Experts of a small language model.
Size: 9 layers, width 224, vocabulary 10257, 56M parameters.
Experts: 64 experts in each of 9 layers, 128 SwiGLU neurons an expert, 2 picks a token.
Below are experts of layer 3 (counted from 0) of a mixture-of-experts language model. Rows are named router (the router's row for the expert), gate (a neuron's input weights, with its number), up (a neuron's input weights, with its number) and show model dimensions 0-111. Each number is 128 + 32 x the weight over its row's rms, rounded and kept within 0 to 255.
Before each expert's rows: "comes after" lists some tokens at least twice as common just before its tokens as in all text; "mostly gets" lists some tokens that are sent to it at least half of the time. This comes from a sample of Wikipedia text that the model never trained on. Tokens count by the router's weight.

# expert 30
comes after: "==", "\n\n", "== ", "===", "- ", "("
mostly gets: "War ", "$\\", "History", "Gls", "See ", "Owner"
router [160 108 134 130 144 145 101 112 102 165 108 130 119 130 191 170 143 133  91  91 108 119 102 147 161 159  94 158 160  59  96  86 145 142 144 148 121 118  76 119 119 123  97  88 174 149 156 116 134 186 115  99  86 132 121  91 137  71 214 129 150 148 125 116 170  94 135 139  88 118  77 173  90 146 157 160 134 153 148 136 156 186 157 134 141 124 137 124 109 134  81 147 121 112 150 106 144 146 159 171 113  83 188 165 175  97  71  92 137 136 119 122]
gate0 [132 111 167 144 128 143 146 118 117  70  86 171  96 130 183 151 128  77 103 131 107 130 192 100 152 131 123 123 114 140 153 166 168 105 133 115 166  66  94  93 143 157 159 138 136 180 101 131 175 184 117  92  80 142  76 105 142 102 177 154  51 139 132 121 153 147  91  59 129 146 120 174 140  98  94 105 133 122 187 162 131 133  95 178  67 131 104 103  99 147 109 178 130  84 133 127 142 183 139 144 184 112 190 118 139 145  75 149 137  92  98 134]
up0 [135 144 153 161 158 110 118 172  99  74  66 163 108 110 157 114  91 142  64 103 138 116 163 101 162 122 131 125  82  70 179 145 135 103 129 140 172  58 151 103 144 140 132 132 108 202  40 148 167 132 139 112  64 178  74 119 132 133 179 139  80 149 174  99 157 141 116  99 165 158  93 163 130  71  86  86 110 115 148 152 145  99 106 139  35 153 165 126  78 181  91 131 111  68 128 105 109 135 159 136 156  92 154  98 138 159 136 108 130 126 129  63]

# expert 34
comes after: "M", "D", "C", "L", "F", "B"
mostly gets: "Genre", "ellow ", "imb", "idd", "ür", "&"
router [ 96 128 100 128 100 158  87 198 127 160 131  89 186 132 174 187 107 101 117  84 108  78 106 176 166 152 102 156 155 150 107  78 136 119 163 142 126 125 123 152 119  83 105 104 135 120 201 157 122 122  98  79 114  89 139 120 157  56 153 113 110  88 140 114 200  63 102  96 119 126  89 128 117 106 177 112 106 127 108 134 106 118 139 151 120 131 187 164 125 197 143 110  78 162 153 160 179 162 155 177 118  71 161 147 177 116  49 165 108  89  74 141]
gate61 [143 130 111 158  96 137 121 147 132 137 137 111 152 160 134  87 107 124  95 111 146  93  98 150 131  77 120 209 132 161 116 143 116 112 108 108 159  69 150 124  64 154 154 143 149 150 115 147 137 169  98 122  20 113 154 125 137 109 151 119 128  84 183 141 156  80 133 154 133 118 109 102  77 121 164 170 111 126 111  79  98 121 179  96 119 118 170  75  95  98  92  94 144  99 147 122 158 126 109  99  90 104  72 137 164 104 102 112 103 161 145 141]
up61 [106 140 121 139 107 178 150 144 153 148 111 142 147 129 118 137 122 106 119 130 166 101 148 132 114 127 149 214 135 175 154 127 125 149 158 111 158 109 196 191 150 189 162  95 162 112  72  92 160 126 134 183 150  84 126  96 101 129  80 198 120 162 147 122 150 158 118 182  84 127 129 145  98  74 198 150 104 127  99  91  99 153 170 147  86 100 174 167 170 138 187 160 148 151 109 126 159  69 145 134 105  79 150 120 154 162  86 111 129  95  94 138]

# expert 50
comes after: "S", "T", "B", "F", "H", "W"
mostly gets: "Plot", "ishop", "threat", "Insecta", "uss", "avoid "
router [ 93 154  99 113 175 150  72 193 170 118 143 109 152 154 145 142  88  85 149 104  74 147 120 161 147 161  89 165 154 143 138  70 154 127 162 164 167 137 100 127 115  69  89 112 158 159 148 175 107 113  93  77  83  97 168 104 147 122 141 105 146  76 116 174 209  93  86  93  88 124 148 110 168 116 104 122  74  71 102 135 146 135 154 131 148 140 113 163  76 162 109  87  63 155 130 157 131 108 192 175 109 113 163 178 155 128  80  99  87 103 128 138]
gate2 [123 119  99 128 163  95 172 114 143  90 151  94  81 126 107 166 103  71 150  34 137 129 137 147 124 119 149 193 180 176 180 102  90 208 156 101 141 159  87  90 106 145  86  75 160 102 201 157 106 138 141 160 207 143 113 122 132 170 153 112 134 177 112  99 121 116  80 108 131 134 136  97  84 168  96 125 133  95 110 105 119 115 139 116  73  99 175 196 114 155 131 150 119 186 120 113 173 100 164 136 139 161 149 178 132 104 100 121 134 125 138 132]
up2 [151 118  77 160  68 122 140 139 150 142  99 137 141 125 148 139 183 207 105 176 111  88 158 160 150 109 137 126 104 131 129 109 111  80 115 120  83  71 119 155 175 113 192 180  60  83 100 116 127  77 123 107  97 145 164 117 145 116  76 142 196 175 185 151 159 114 178 122  97  98 135  98 135 124 118 168 166 141  78 113 147 141 150 150  90 100  77  27  98  84 145  84 176 117  98 114 154 141 114 139 135 104  81 123 138 131 154 152 111  73  87 125]

# expert 38
comes after: "w", "h", "b", "sh", "g", "Th"
mostly gets: "wid", "Description", "aves", "earing ", "rown ", "less"
router [171 166  36 139 136 146  43 138 117 156 112 141 174 147 117 166 131 127 114 103  46 121 110 174 144 145 130 149 118 153 139  58 133 177 131 180 147 156  92 129  92  97 115 131 155 168 163 128  66  94  95 102  88 104 149 146 170 100 145  99 138 133 143 123 183  78 140 102 108 120 113 181 149 138 132 141 132 174 111 153 182 130 124 126  82 123 166 133  90 137  98 108 123 161 138 121 132 145 172  98  86 141 194 152 185  66 120 110 131 123 126 129]
gate5 [198 127  96 144 168 171 122 129  88 141 115 186  99 132  66 167  90 123 181 134 107 161 145  97 112  97 108 127 176 119 190 117 128 117  62  80 122 127 146  95 152  77 132 109  76 129 147 128 114 151 144 175 179 136 141 155 122 207 102 102 122  93 122 156 131 153 122 178 157 121 173 174  65 115 191 148 136  92 176 125 170 109 145 163  98 130 125 124 159 154 119 130 130 162 118 103 110 131 191 107 157 106 192 126 182 145 119 135 124 111 191 147]
up5 [ 77  96 146 132 148 175 106 120 168 120 131 116  77  65 163 156  51 169  98 128 120 124  83 169 121  94 153 108 109 110 206 134 177 105 145 132 159 179 147 186  78 105 100 127 117 133  95 144  94 146  92  93 181 155 117  91 151 108 180  83 120 152 127 186 148 130  71 121 123 136 158  99 131 141 132 145 122  52 178 141 159 111 177  79 128 129 158  98 162 164 131 119 155 159 146 110 119 150 113 108 163  91 128 147 156 157 110 165 156 116  96  78]